config.toml
hidden_size = 128
d_expert = 256
init_std_router = 0.0172
optimizer = "adamw"
Below are experts of layer 2 (counted from 0) of a mixture-of-experts language model. Rows are named router (the router's row for the expert), up (a neuron's input weights, with its number) and show model dimensions 0-127. Each number is 50 + 12 x the weight over its row's rms, rounded and kept within 0 to 99.
Before each expert's rows: "mostly gets" lists some tokens that are sent to it at least half of the time; "gets" lists some tokens that make up at least twice as much of what it gets as of all text. This comes from a sample of Wikipedia text that the model never trained on. Tokens count by the router's weight.

# expert 7
mostly gets: "\"", ".\"", "\",", " song", "),", "\"."
gets: ",", ":", ")", "\"", " as", "."
router:54 44 37 36 48 25 81 54 50 47 40 79 36 58 48 57 44 50 52 49 56 57 71 40 59 60 60 45 60 47 43 43 46 37 60 47 38 48 34 59 49 52 52 63 39 54 36 44 48 39 33 51 37 30 45 52 48 66 41 54 60 56 51 29 49 63 55 26 49 39 53 47 52 23 51 40 30 42 57 57 50 71 64 34 47 50 51 70 43 54 31 25 80 52 54 53 65 48 50 41 47 38 44 51 59 74 35 68 64 49 35 40 59 40 56 43 54 33 64 77 67 67 43 43 52 57 27 53
up10:58 48 48 72 66 46 55 40 54 63 50 39 42 49 53 52 80 47 67 43 61 51 45 66 48 29 60 35 49 44 55 46 42 45 54 55 66 40 54 56 34 82 44 58 35 61 79 61 72 61 10 58 69 44 47 47 44 56 41 43 39 56 42 43 38 60 78 49 52 50 53 41 49 63 44 50 55 46 46 48 45 52 49 50 55 45 64 58 55 41 58 63 33 51 48 58 53 63 79 52 54 43 46 30 74 69 48 54 58 68 78 50 57 36 47 39 52 64 50 31 39 60 45 52 40 25 55 65
up11:47 52 50 54 55 56 63 44 54 62 25 94 47 42 39 56 51 55 67 61 57 50 60 66 43 36 66 45 53 60 27 82 41 61 35 55 53 69 59 57 56 57 51 52 38 27 42 68 41 44 26 51 37 60 48 40 59 72 73 66 39 55 44 29 45 39 70 54 54 46 46 37 49 60 49 29 60 57 55 66 38 56 44 81 55 39 49 60 55 59 44 39 60 73 60 63 52 70 64 60 63 50 51 52 49 52 34 68 61 63 49 48 40 37 50 32 55 45 49 51 52 53 42 57 50 54 40 48
up12:39 57 25 68 44 44 59 54 54 61 50 44 57 45 58 44 57 65 50 44 48 47 39 41 50 50 50 18 31 53 46 39 67 46 45 40 41 56 29 66 51 51 53 49 43 31 36 56 65 17 34 41 74 36 58 45 56 62 63 68 46 53 37 57 74 59 67 59 66 39 49 38 39 45 64 64 27 34 41 28 41 62 59 55 30 36 60 57 62 45 42 71 61 48 31 61 75 47 46 52 42 63 55 61 48 50 70 50 60 59 55 45 52 38 37 42 63 59 51 75 50 60 51 28 45 40 52 44
up13:31 44 52 50 99 54 50 43 48 65 59 21 44 58 74 48 52 51 50 46 61 45 44 38 52 35 43 58 46 39 40 45 51 34 38 72 30 46 58 34 50 59 57 72 46 35 54 51 50 65 31 58 51 46 47 63 61 64 55 44 32 45 51 48 66 59 39 40 45 46 63 47 48 50 41 41 33 38 32 44 18 38 32 47 50 52 57 71 50 50 65 45 30 35 54 55 64 45 50 61 56 20 43 50 46 54 53 42 27 64 38 66 48 61 52 47 58 55 42 52 48 64 54 35 41 41 63 67
up14:60 53 48 57 47 37 44 32 44 63 39 49 41 48 60 59 47 64 63 43 60 40 50 64 43 55 60 39 53 44 34 69 30 61 37 41 40 54 53 44 51 59 47 49 61 58 77 70 43 70 53 53 59 37 51 62 45 57 84 65 63 56 50 52 59 51 60 55 42 60 52 50 41 48 67 45 44 53 49 82 63 30 54 59 55 59 73 84 70 56 51 37 61 48 68 61 50 32 49 59 45 56 25 51 60 64 48 57 33 37 66 53 43 44 45 38 85 52 54 65 58 62 51 62 33 31 41 44
up15:51 36 61 41 59 48 45 44 55 46 49 70 38 50 63 29 43 58 58 44 55 51 57 38 39 58 79 52 52 39 52 56 57 54 50 64 38 57 63 55 55 61 38 50 57 43 65 50 21 58 36 57 52 62 59 49 44 71 59 54 54 42 46 38 82 55 62 51 56 47 51 43 49 39 35 37 50 43 21 51 34 73 54 43 40 24 62 56 58 49 42 36 44 74 54 60 48 48 59 49 45 45 48 47 24 69 48 48 62 51 34 48 39 49 86 13 47 65 65 52 44 50 51 23 48 64 47 38
up16:58 53 47 43 41 53 62 43 52 41 37 58 30 58 58 49 64 57 55 60 60 48 59 48 47 29 50 55 59 18 52 57 51 54 42 35 32 53 64 81 60 46 31 59 41 61 57 57 41 46 67 44 47 36 42 58 75 63 48 44 56 52 35 35 51 43 52 56 39 47 54 49 50 30 52 39 33 40 46 52 41 66 58 46 34 56 50 52 71 57 35 46 67 43 63 59 58 41 46 53 56 38 42 62 42 64 33 44 46 46 60 30 51 24 91 32 53 55 56 96 55 51 41 54 48 67 45 62
up17:24 39 39 66 57 24 59 46 67 50 42 63 49 56 61 41 43 59 70 56 52 47 42 55 54 43 61 38 48 57 36 33 47 53 57 61 44 67 48 42 34 68 68 67 46 30 58 57 43 65 67 48 44 43 45 27 32 67 24 71 26 60 48 48 78 54 46 56 63 35 50 40 55 49 48 50 17 50 55 74 51 35 58 44 55 44 52 47 73 52 71 55 53 43 41 61 45 46 56 56 53 52 37 58 53 50 66 46 58 49 52 59 55 38 45 25 55 40 53 50 61 58 61 60 22 32 44 36
up18:68 50 40 49 38 57 51 38 53 53 49 63 56 50 56 44 56 41 58 51 56 47 66 56 65 28 66 34 49 45 36 61 42 50 31 45 51 81 48 61 43 55 48 45 57 46 63 67 24 49 75 42 51 37 44 22 76 40 54 60 61 55 25 38 46 74 60 55 45 50 55 52 49 45 71 55 60 59 40 73 51 57 68 72 42 56 75 61 73 60 50 31 61 45 42 52 55 43 43 54 52 40 22 36 35 64 44 63 58 39 73 63 47 56 47 34 53 45 58 57 50 60 45 52 37 47 29 49
up19:41 41 65 91 67 49 52 51 60 45 39 65 60 35 51 37 45 59 52 53 43 46 36 54 45 55 33 34 57 60 37 30 53 39 32 56 43 55 60 52 44 68 42 56 52 51 25 64 58 64 50 34 58 33 67 40 75 40 35 40 36 49 60 32 57 32 61 60 44 32 60 21 35 49 57 49 46 46 37 33 65 53 47 53 59 31 52 52 42 38 33 52 47 32 64 56 61 46 43 65 52 53 79 64 78 56 48 71 47 47 52 50 54 36 53 67 62 50 36 41 64 55 48 46 46 43 44 41
up20:47 30 54 57 59 47 42 16 71 61 54 69 34 44 58 26 46 57 64 44 69 36 34 46 40 46 47 50 36 33 34 35 45 54 42 47 39 56 41 52 62 56 41 50 61 48 40 63 35 31 44 52 86 39 50 61 65 48 46 49 30 42 50 41 52 56 55 38 43 75 50 36 48 38 60 56 73 46 33 54 37 72 49 51 43 49 53 54 58 59 30 41 59 57 63 74 49 23 64 71 56 30 45 55 39 53 57 53 35 52 62 53 45 47 71 48 49 67 47 56 30 60 41 54 63 40 40 51
up21:58 40 43 67 62 53 41 63 62 52 21 55 66 71 55 45 59 55 71 65 47 34 56 43 47 46 58 31 38 54 34 62 53 63 25 46 16 44 50 31 54 53 47 73 42 44 76 65 44 63 40 45 56 40 29 60 56 58 68 55 63 41 44 47 53 39 50 57 41 70 51 44 30 47 64 44 30 34 48 69 38 47 39 50 34 46 74 63 54 50 45 51 67 58 68 61 53 44 74 55 57 53 45 38 56 60 45 64 40 41 62 53 42 53 75 39 54 38 54 49 26 58 40 51 49 42 56 50
up22:44 36 55 55 66 62 57 35 60 54 47 49 55 45 71 42 65 52 46 51 74 35 30 47 30 18 63 45 45 60 42 31 61 59 46 43 41 58 34 58 74 53 53 64 67 57 41 61 51 56 72 41 52 32 40 71 61 62 41 52 47 41 58 39 55 71 46 61 51 48 55 34 37 49 57 65 60 43 48 54 44 53 50 53 57 25 63 62 60 61 53 53 51 46 43 62 85 40 55 60 50 30 51 49 66 78 39 49 57 72 68 37 57 46 51 49 58 56 29 71 33 50 50 37 51 50 47 70
up23:51 29 43 51 45 39 61 58 50 45 22 40 54 51 69 18 56 54 62 49 53 37 37 51 72 55 51 50 26 37 33 72 58 79 29 57 36 51 34 56 63 54 48 57 38 52 42 62 42 67 40 61 53 44 45 71 49 59 32 52 46 61 68 24 56 58 70 53 31 43 63 43 60 43 45 66 37 38 53 64 55 51 56 66 51 39 56 56 72 45 46 33 56 31 48 57 62 44 47 56 57 49 28 46 46 79 52 65 48 52 48 39 62 48 38 37 66 40 62 34 53 57 49 59 42 55 55 70
up24:08 43 64 62 62 46 58 46 59 57 52 69 56 50 64 47 53 49 70 40 69 45 52 46 61 48 34 39 59 45 50 51 42 39 45 45 54 64 53 57 51 50 75 57 60 81 43 51 45 49 62 30 54 32 52 60 51 57 41 67 66 54 73 45 55 41 44 47 40 66 70 44 40 47 63 44 48 35 24 42 31 42 58 43 56 64 53 65 52 46 45 53 70 68 42 60 65 46 47 56 60 43 75 72 61 64 48 42 54 64 71 66 48 24 45 61 62 63 67 55 54 66 42 42 45 68 45 60
up25:69 50 62 75 51 60 45 61 59 63 55 42 62 40 73 50 41 52 74 52 61 48 66 54 43 54 46 35 43 49 39 72 50 48 47 44 43 54 17 42 74 67 46 49 64 51 51 61 76 66 46 52 46 59 52 56 60 41 55 54 71 41 47 44 47 56 54 31 48 56 53 50 36 37 63 66 43 44 24 68 42 52 57 37 45 47 81 70 74 38 34 33 46 69 66 72 43 54 39 49 47 58 42 54 52 54 60 68 45 56 64 38 48 21 57 52 57 65 52 42 49 68 43 60 57 40 51 59
up26:41 60 53 58 50 73 51 53 61 68 38 45 52 45 68 48 76 44 44 61 62 48 38 45 42 37 78 73 55 38 51 59 47 54 24 60 56 63 67 74 63 52 56 41 36 56 25 53 44 39 23 33 72 52 49 49 76 47 58 56 56 38 55 57 53 49 50 50 59 60 49 54 29 46 48 54 43 41 35 82 36 55 41 63 46 31 50 53 45 49 51 28 73 70 71 49 53 51 55 67 66 69 73 45 62 55 55 59 64 49 48 35 39 59 51 56 64 52 47 46 48 62 53 41 42 39 47 43

# expert 2
mostly gets: " is", " was", " had", " were", "es", " are"
gets: " was", " is", "s", "es", "ers", " are"
router:47 59 54 55 32 41 40 51 57 79 57 45 59 50 49 58 60 44 56 61 57 50 45 60 66 50 36 73 53 48 50 62 50 55 45 40 28 68 45 40 48 30 43 34 47 46 47 47 51 50 24 56 58 58 39 62 43 41 43 52 61 36 50 61 67 37 78 61 47 66 55 40 44 46 58 69 75 51 30 44 61 36 52 64 53 41 58 49 52 79 28 47 31 64 50 57 47 43 72 63 68 48 42 43 26 43 30 41 32 75 64 41 47 46 51 55 52 67 21 42 47 58 48 52 35 52 57 76
up10:62 31 59 44 59 41 30 56 58 67 45 57 59 36 42 35 72 73 44 30 57 35 66 48 47 36 54 38 53 62 45 55 23 72 43 43 55 57 15 40 57 48 40 35 55 45 63 66 46 47 59 65 52 49 51 57 52 42 62 68 51 63 53 26 47 59 66 67 35 58 50 45 40 46 59 54 61 47 53 47 29 37 38 43 66 46 54 52 53 63 56 39 45 64 35 60 44 32 70 68 61 50 54 44 48 68 47 56 65 58 59 37 44 31 58 37 46 41 41 44 46 47 53 47 47 58 11 29
up11:41 45 48 56 47 41 77 56 63 49 47 65 27 47 47 32 48 71 57 35 45 45 43 47 66 50 45 53 58 65 53 50 48 55 52 53 26 50 42 24 47 55 36 53 53 34 56 49 69 72 47 24 31 41 53 62 58 65 30 70 52 59 44 36 58 54 28 53 43 64 58 45 44 35 70 53 32 41 79 56 40 71 60 71 71 51 51 53 51 66 45 59 38 45 44 57 64 35 63 66 50 52 51 54 56 57 51 56 41 55 43 62 57 50 55 42 60 63 75 81 65 70 59 37 60 46 51 56
up12:35 31 45 57 47 46 61 33 43 78 41 43 39 50 57 51 64 47 37 59 59 49 61 55 39 37 53 53 53 57 42 65 31 40 43 37 48 47 57 58 53 57 45 55 63 50 44 58 69 77 44 50 68 49 42 52 53 51 64 47 49 27 49 65 44 51 47 59 60 64 57 38 55 45 43 18 70 23 25 55 50 56 53 39 70 32 54 54 51 32 48 43 60 51 50 49 55 32 47 77 60 41 36 24 61 71 42 36 55 69 71 44 53 33 43 50 49 60 21 49 30 55 48 30 57 60 52 59
up13:52 30 46 76 56 58 53 25 48 74 54 51 40 50 50 59 51 54 58 86 44 46 42 72 41 53 44 50 40 36 41 63 65 30 50 40 55 48 61 43 35 62 38 39 54 41 56 60 67 58 27 34 60 41 50 57 39 50 41 64 46 46 31 60 58 50 41 42 60 55 71 35 32 46 44 59 69 41 36 35 47 47 44 47 64 45 53 65 57 43 43 50 44 66 76 63 57 29 47 62 60 42 48 31 54 58 56 44 47 72 71 52 47 22 46 58 62 53 47 42 34 54 66 36 48 24 40 60
up14:59 29 36 66 65 56 48 48 50 50 38 49 40 45 65 49 49 55 50 44 51 34 67 60 44 53 66 35 40 21 29 73 48 72 42 46 45 58 47 34 66 53 33 53 34 73 50 52 37 40 50 51 51 43 45 57 57 62 51 52 38 45 43 69 59 68 78 65 54 44 51 59 59 52 28 51 45 49 31 64 43 56 46 63 25 52 61 45 73 48 51 47 52 55 37 76 34 42 52 55 56 42 34 29 72 48 39 60 26 60 39 80 40 53 63 36 69 50 50 57 59 56 42 50 42 39 59 54
up15:64 59 53 50 56 24 41 39 55 49 55 54 52 67 54 52 54 64 33 51 57 35 52 57 48 45 52 72 40 21 46 78 52 46 35 25 34 50 45 45 70 47 67 53 53 28 60 55 39 31 23 57 57 64 51 67 59 45 50 42 64 58 57 57 55 36 72 38 39 67 54 39 41 22 37 50 56 51 44 45 53 49 41 56 60 33 65 57 47 68 59 49 53 67 61 62 66 59 59 50 56 41 34 48 39 51 53 45 29 52 64 40 31 48 85 55 50 63 52 53 29 48 44 66 65 55 61 52
up16:19 54 57 71 44 46 64 55 56 51 38 47 32 51 51 53 43 64 66 33 55 49 64 57 37 45 44 43 59 62 51 48 41 36 46 42 32 48 71 27 41 38 40 56 35 37 27 55 56 39 47 12 69 22 48 41 48 47 43 26 55 34 61 44 52 41 50 54 41 52 52 54 46 54 54 43 51 25 28 52 45 60 59 43 51 50 58 57 43 77 51 49 54 63 63 56 48 58 55 68 56 61 58 34 44 75 51 64 61 34 63 46 31 38 63 45 73 40 35 62 37 49 51 53 49 28 41 45
up17:58 38 42 61 51 34 41 28 56 62 43 38 59 56 67 40 53 56 67 44 71 51 29 43 31 37 51 43 42 58 31 46 57 61 35 67 27 61 57 49 54 63 22 39 23 40 47 56 53 58 47 63 62 47 29 66 54 50 39 47 60 63 55 31 39 52 59 41 50 72 59 46 49 34 59 61 64 36 60 53 64 65 54 34 59 48 49 39 61 52 46 44 46 40 67 60 63 22 46 47 51 30 47 28 60 52 48 89 55 27 47 44 34 54 52 45 55 46 42 36 44 53 40 47 51 29 48 46
up18:42 60 58 64 76 41 41 50 63 54 41 59 48 40 70 36 33 71 59 29 39 37 18 34 57 51 55 54 61 53 27 52 46 28 41 47 46 43 58 40 55 56 40 40 34 42 90 69 58 47 58 43 47 41 50 56 58 54 23 65 41 54 44 37 53 26 57 67 37 68 47 36 39 57 61 59 48 52 35 51 57 58 49 52 36 42 67 51 55 43 28 44 55 60 59 75 38 39 51 59 56 56 70 50 42 67 67 56 33 50 42 45 61 48 42 54 57 49 47 61 36 51 40 30 50 55 51 60
up19:73 43 45 62 48 53 41 34 53 55 29 51 63 56 63 28 62 46 60 60 62 51 60 60 44 30 42 48 55 39 19 53 70 86 37 37 43 81 64 59 48 57 41 52 34 34 16 53 50 50 58 44 63 45 39 60 64 67 41 53 64 48 43 41 42 55 46 61 46 51 57 36 47 40 70 56 59 45 45 72 56 67 46 49 52 55 56 55 52 44 52 46 46 48 74 65 56 39 39 44 56 41 60 40 61 52 38 73 52 47 48 49 23 56 56 56 52 59 38 58 36 50 38 70 49 31 72 46
up20:53 54 46 70 47 47 52 74 68 54 47 69 51 41 48 43 54 58 55 36 42 45 52 21 59 54 53 45 48 70 56 30 31 37 45 45 44 46 54 67 65 46 60 63 72 50 22 76 54 33 42 34 66 44 54 48 44 61 42 52 47 74 26 48 62 44 37 43 59 24 46 55 48 57 58 41 51 39 37 36 36 54 48 61 45 25 59 53 56 73 54 52 49 54 67 71 64 57 53 45 43 63 46 51 39 52 40 39 68 56 50 36 18 33 43 49 60 46 66 62 43 56 59 28 52 38 50 33
up21:71 54 42 58 36 51 39 63 68 39 45 46 69 53 42 11 74 59 64 33 50 42 27 44 50 18 61 55 36 43 50 53 48 42 45 45 68 57 31 71 67 53 48 44 63 58 39 49 71 53 56 43 65 49 54 41 56 66 45 49 61 63 33 53 32 37 40 54 49 59 48 37 26 34 47 55 52 33 45 51 68 57 56 45 57 56 51 61 52 46 50 51 74 53 61 50 55 39 34 65 44 56 69 33 54 61 58 44 41 70 52 45 34 27 54 55 62 46 28 47 35 57 49 60 30 56 62 61
up22:33 46 57 49 51 34 63 53 57 49 62 45 61 56 52 27 60 52 59 51 57 46 26 70 35 56 65 41 50 50 58 53 57 42 50 45 49 65 49 51 51 51 54 45 32 50 37 57 57 52 36 32 33 47 38 39 39 47 57 58 31 56 83 55 72 50 73 52 49 42 68 47 67 56 87 53 51 45 40 52 70 56 72 50 58 59 58 54 81 74 56 41 52 76 45 63 60 39 33 56 54 71 75 52 46 74 44 49 57 43 50 41 54 31 51 46 61 35 56 47 52 67 58 50 32 59 49 37
up23:47 33 48 71 59 15 38 50 55 55 60 49 54 70 65 37 41 62 65 58 58 49 24 42 56 21 55 33 49 60 42 30 50 33 39 38 42 45 51 47 31 55 58 48 28 52 37 53 72 47 46 41 58 47 37 49 54 45 45 43 56 67 54 39 52 48 39 52 43 42 57 45 67 50 72 61 38 54 38 47 49 41 51 58 56 51 54 58 53 76 37 67 38 41 34 65 61 46 32 71 55 47 56 51 63 51 68 61 37 43 40 50 72 33 25 47 55 53 48 58 62 62 52 61 52 13 53 36
up24:53 27 57 53 49 26 54 45 53 49 56 55 35 60 55 67 52 45 77 59 48 41 64 84 35 32 32 39 44 47 41 54 45 42 60 51 46 54 35 51 47 46 55 40 60 46 46 54 56 30 34 51 54 52 50 45 51 40 78 79 53 72 55 65 43 40 57 60 53 68 79 53 58 35 60 37 40 43 51 47 46 63 50 34 74 63 68 56 42 49 47 40 66 66 52 55 47 54 47 67 53 53 46 41 55 63 47 46 36 30 58 45 40 34 39 50 53 72 41 20 60 74 55 65 36 37 55 45
up25:60 30 51 58 49 34 60 52 60 42 45 54 46 61 33 43 35 69 42 59 56 44 41 53 67 43 53 49 37 50 55 54 50 58 49 39 49 55 61 54 59 51 50 68 57 30 39 53 45 63 43 37 29 44 37 50 55 87 57 47 44 63 37 60 43 58 37 53 64 60 47 25 41 43 40 57 25 41 69 59 45 52 40 55 57 69 69 51 63 78 32 40 62 63 73 57 59 44 70 77 50 62 59 53 33 51 53 38 29 43 46 67 41 49 36 38 67 60 24 51 44 69 41 40 36 42 38 44
up26:52 53 41 69 70 33 34 47 60 47 47 43 61 61 62 47 36 55 46 44 66 28 29 46 65 35 47 40 47 56 43 40 39 71 41 57 51 66 44 50 63 66 36 47 53 46 73 80 48 62 50 45 86 56 29 47 53 63 22 46 41 60 46 38 54 48 51 64 28 48 50 48 65 54 50 59 36 47 47 49 43 56 49 50 27 57 62 60 38 54 56 53 59 33 52 81 58 47 59 76 58 48 48 38 62 69 59 47 22 47 47 53 51 60 53 24 59 54 43 56 62 58 54 55 53 25 48 49

# expert 6
mostly gets: "c", " |\n", " head", "ic", " club", "ight"
gets: " |\n", "\n", "0", "1", "–", "2"
router:36 52 16 44 48 82 49 68 59 44 50 43 31 52 36 61 61 27 23 53 52 50 24 55 50 47 39 60 47 52 52 47 56 43 50 55 70 46 36 29 39 23 34 44 36 50 49 48 43 49 52 47 59 66 53 60 53 54 63 31 39 45 40 64 32 58 25 49 59 38 58 65 51 60 45 47 56 49 47 33 50 47 32 63 55 63 35 53 41 54 77 46 60 34 66 49 48 52 38 49 43 45 61 52 55 38 47 54 53 38 56 68 49 64 53 59 44 19 29 53 46 27 46 53 52 47 76 49
up18:56 59 39 56 58 72 53 39 63 49 30 51 42 60 66 39 38 47 54 41 44 45 38 15 55 65 45 45 54 46 44 61 47 32 44 35 31 47 69 30 58 48 32 65 47 61 67 53 33 61 35 53 62 33 45 37 77 87 46 36 56 63 46 33 47 54 62 57 46 49 44 26 66 59 42 40 52 47 58 47 42 54 42 43 44 42 54 68 56 55 59 54 63 78 70 54 52 43 70 58 52 56 57 38 76 46 41 53 39 49 37 52 55 35 54 34 62 46 66 44 55 63 33 35 51 58 42 51
up19:58 33 50 49 56 28 45 55 57 55 47 53 35 59 75 19 49 62 60 47 62 41 51 35 32 25 50 47 35 53 47 40 42 45 40 69 25 54 57 53 58 50 42 71 41 61 62 64 42 46 42 48 68 39 64 62 51 69 39 23 45 45 40 26 41 61 63 51 38 53 50 26 52 26 54 45 41 39 31 58 47 56 47 58 46 38 64 58 68 51 39 58 61 43 53 62 56 43 71 70 46 35 52 39 56 65 56 62 21 48 43 41 55 45 72 53 58 57 41 69 39 56 35 43 49 30 48 49
up20:37 52 63 57 67 61 56 40 69 56 50 50 28 51 45 53 63 61 64 62 35 30 46 49 57 45 56 57 39 53 46 73 48 46 33 33 38 49 52 51 69 50 56 71 58 25 52 62 71 58 26 30 49 52 52 75 46 74 33 22 41 57 50 63 75 33 37 53 36 44 50 42 44 35 48 56 66 37 37 44 52 54 56 48 76 39 52 52 59 65 42 31 58 65 63 65 67 34 45 55 52 56 48 51 35 53 53 52 29 68 47 63 55 39 68 49 63 52 44 61 50 64 56 53 42 42 51 69
up21:64 42 17 60 40 62 74 49 61 46 45 65 40 41 42 49 67 74 43 52 44 37 43 55 48 37 55 49 66 45 37 42 56 51 33 54 50 54 64 67 27 55 55 50 42 49 58 57 55 51 65 36 46 56 29 47 78 63 62 45 40 37 29 59 53 50 67 54 45 65 67 44 35 44 39 68 54 36 59 48 47 44 73 60 46 64 63 45 71 63 52 54 58 41 48 57 62 36 39 63 45 18 48 34 38 55 60 64 54 45 54 52 49 51 66 31 62 66 43 61 39 68 54 49 52 34 25 65
up22:45 61 39 58 57 46 49 52 58 49 30 54 50 43 44 30 41 47 45 64 70 50 64 44 51 41 51 40 54 52 49 73 38 44 26 61 23 62 56 57 49 73 47 45 42 28 72 58 44 62 50 52 38 44 51 59 73 59 77 44 34 24 42 32 62 64 72 50 52 48 57 47 36 69 48 47 50 31 41 57 44 43 19 52 49 49 47 70 64 50 59 29 49 71 63 61 60 32 53 68 59 46 55 14 49 49 54 46 55 58 40 34 56 54 46 41 55 46 30 40 35 59 42 42 53 40 43 44
up23:42 55 50 68 51 58 51 26 64 59 33 54 58 58 43 52 62 51 51 55 51 28 52 64 32 41 42 31 46 37 33 55 44 37 38 61 64 53 52 54 48 79 58 42 45 37 51 67 69 63 50 55 59 46 38 47 41 35 50 49 36 25 51 60 55 51 39 64 59 53 53 38 54 33 53 63 47 22 44 71 42 52 29 47 49 35 62 59 52 63 46 51 51 56 50 61 50 29 65 49 62 36 31 36 99 55 56 66 43 56 71 35 46 57 62 38 53 49 51 57 39 57 58 40 52 39 41 27
up24:31 41 41 58 43 50 49 60 60 51 53 43 29 56 63 56 51 59 48 60 55 38 56 58 28 43 40 33 47 37 36 44 45 57 47 70 40 63 50 58 64 46 30 57 56 43 66 67 55 33 39 48 73 57 54 62 53 48 74 32 45 63 58 37 37 62 52 37 42 58 71 39 41 68 35 41 52 45 23 81 62 59 41 64 76 30 51 42 47 52 49 54 58 58 73 51 86 34 58 69 49 52 68 39 50 57 37 42 64 42 67 35 53 51 60 44 54 47 52 33 56 61 45 51 53 60 62 42
up25:37 44 39 52 67 34 66 23 56 60 31 54 47 60 52 49 75 71 59 64 44 53 44 56 50 45 43 49 57 54 35 36 60 57 42 47 15 52 35 63 48 71 42 67 38 67 34 59 31 51 64 50 84 51 54 60 70 51 43 56 48 64 41 54 55 48 48 52 52 60 63 26 59 58 57 36 58 41 57 49 60 46 59 27 44 44 52 71 57 41 40 42 71 73 55 62 50 33 55 57 55 48 48 48 75 83 39 53 53 54 40 54 33 54 51 50 54 47 28 56 55 58 42 48 46 58 47 35
up26:56 54 46 56 41 45 59 58 60 44 44 64 56 49 75 38 61 56 53 49 48 29 58 48 22 14 54 52 47 50 35 43 57 66 28 42 34 48 40 64 36 36 46 62 50 45 39 64 51 51 56 50 69 35 46 49 66 50 39 43 41 40 42 49 63 53 50 48 23 70 62 31 32 64 59 54 32 15 55 54 46 62 51 59 51 37 69 61 54 66 36 38 68 46 53 69 56 24 46 43 54 38 58 47 57 60 36 57 62 44 55 24 36 48 71 59 61 60 36 64 40 54 52 56 42 49 44 55
up27:45 42 51 61 71 56 50 52 75 47 38 55 36 45 49 40 63 66 53 49 62 39 20 45 48 22 75 57 39 52 33 33 58 43 35 40 63 60 44 56 44 62 49 72 47 39 55 61 51 39 46 29 54 53 38 58 64 67 31 32 60 49 52 53 51 44 49 69 35 42 67 39 51 41 70 64 48 45 37 56 73 72 63 69 58 52 55 58 51 44 43 37 43 39 64 53 53 42 38 46 47 55 59 63 52 54 33 69 49 64 60 55 37 27 42 32 63 71 55 51 68 48 59 44 25 37 42 64
up28:38 43 47 56 43 43 63 36 58 62 39 61 41 58 59 50 63 50 57 44 53 28 44 68 46 19 57 45 55 20 49 50 58 37 41 44 55 49 57 60 64 54 41 49 33 51 57 68 39 45 47 48 62 24 38 63 81 62 27 42 49 32 48 53 60 57 59 73 32 44 55 28 45 43 45 63 55 28 45 51 46 60 52 40 48 52 64 61 62 48 32 59 52 42 55 62 67 48 71 55 61 58 54 30 77 57 43 38 65 73 67 51 41 52 48 36 65 66 58 81 47 60 55 52 53 45 51 61
up29:47 33 39 52 48 53 45 53 95 59 62 71 48 48 51 51 49 60 52 39 58 37 34 42 59 28 62 62 40 44 46 59 40 40 52 56 53 58 34 41 66 55 72 24 40 32 56 59 66 47 25 42 41 40 25 73 52 33 35 51 65 55 34 54 71 46 45 34 43 69 62 42 38 42 53 66 49 42 43 38 41 54 60 45 45 52 55 57 43 85 31 50 65 55 52 51 48 37 50 47 65 50 38 39 52 47 74 61 56 69 65 65 47 38 49 37 53 64 48 58 48 52 52 65 39 42 53 51
up30:61 63 54 58 51 42 62 57 56 53 42 41 38 43 70 53 64 69 77 58 40 36 47 72 47 40 45 27 54 47 42 64 54 50 44 38 56 61 40 46 50 35 51 47 47 48 53 58 56 67 52 41 59 49 44 61 57 26 29 44 31 56 61 59 49 51 35 41 42 54 73 51 32 17 62 68 54 31 32 65 61 52 79 64 54 40 55 72 57 67 53 28 58 55 54 60 75 32 66 50 52 59 61 48 57 45 46 49 31 61 59 40 43 45 75 40 67 45 59 55 47 65 59 49 42 32 54 65
up31:49 58 46 68 47 49 51 41 64 54 43 64 52 50 58 29 40 55 58 63 68 39 42 81 56 56 57 20 28 49 43 37 61 54 29 64 47 63 60 74 47 44 40 45 63 70 48 68 64 62 50 27 43 57 59 55 60 55 37 52 74 58 41 27 44 45 69 59 51 58 63 46 62 31 49 25 41 39 34 57 56 42 45 54 60 41 68 67 77 49 75 52 45 50 40 52 53 50 57 53 60 55 43 53 51 55 39 65 33 55 68 50 59 35 67 39 64 37 50 56 32 62 52 56 51 38 37 40
up32:60 59 49 61 59 50 34 41 65 63 40 50 53 56 45 45 52 65 55 44 59 36 37 67 52 47 64 47 44 55 41 33 46 37 31 67 56 54 49 58 49 75 56 50 35 50 48 65 52 49 49 59 73 48 26 73 67 39 54 51 41 38 65 43 55 44 72 60 42 51 57 37 43 45 57 69 44 45 43 86 38 35 62 67 57 33 60 81 60 43 65 51 38 38 41 70 71 21 48 65 51 51 63 50 52 71 55 56 38 53 46 55 38 52 27 44 53 49 50 46 51 71 52 45 35 47 32 27
up33:41 47 48 61 59 44 51 45 67 52 34 57 40 46 48 55 59 61 61 63 47 36 50 65 58 50 58 27 45 46 56 55 39 62 38 36 34 74 44 38 78 65 65 46 65 28 65 63 56 55 45 25 44 34 37 37 65 45 68 51 50 42 56 54 51 63 51 40 41 58 53 43 46 50 41 40 39 43 44 62 39 50 39 54 60 55 52 60 62 83 51 27 57 65 74 54 54 31 62 49 80 51 44 47 61 62 50 49 27 66 43 60 53 44 71 19 60 54 34 66 50 57 55 59 38 50 38 32
up34:66 50 43 59 69 39 35 33 54 46 50 48 57 49 62 29 69 40 60 53 34 38 37 73 44 45 74 47 20 34 40 55 59 68 37 31 41 64 59 64 36 59 57 47 44 51 56 75 66 63 66 30 55 53 58 76 50 49 30 63 49 66 37 35 65 50 55 68 39 50 72 39 61 52 50 39 49 48 18 53 49 57 75 43 42 55 76 78 52 46 56 41 65 67 47 54 51 53 42 52 50 46 42 47 57 73 42 48 48 54 48 47 44 37 51 43 47 43 60 46 62 55 46 53 46 37 54 51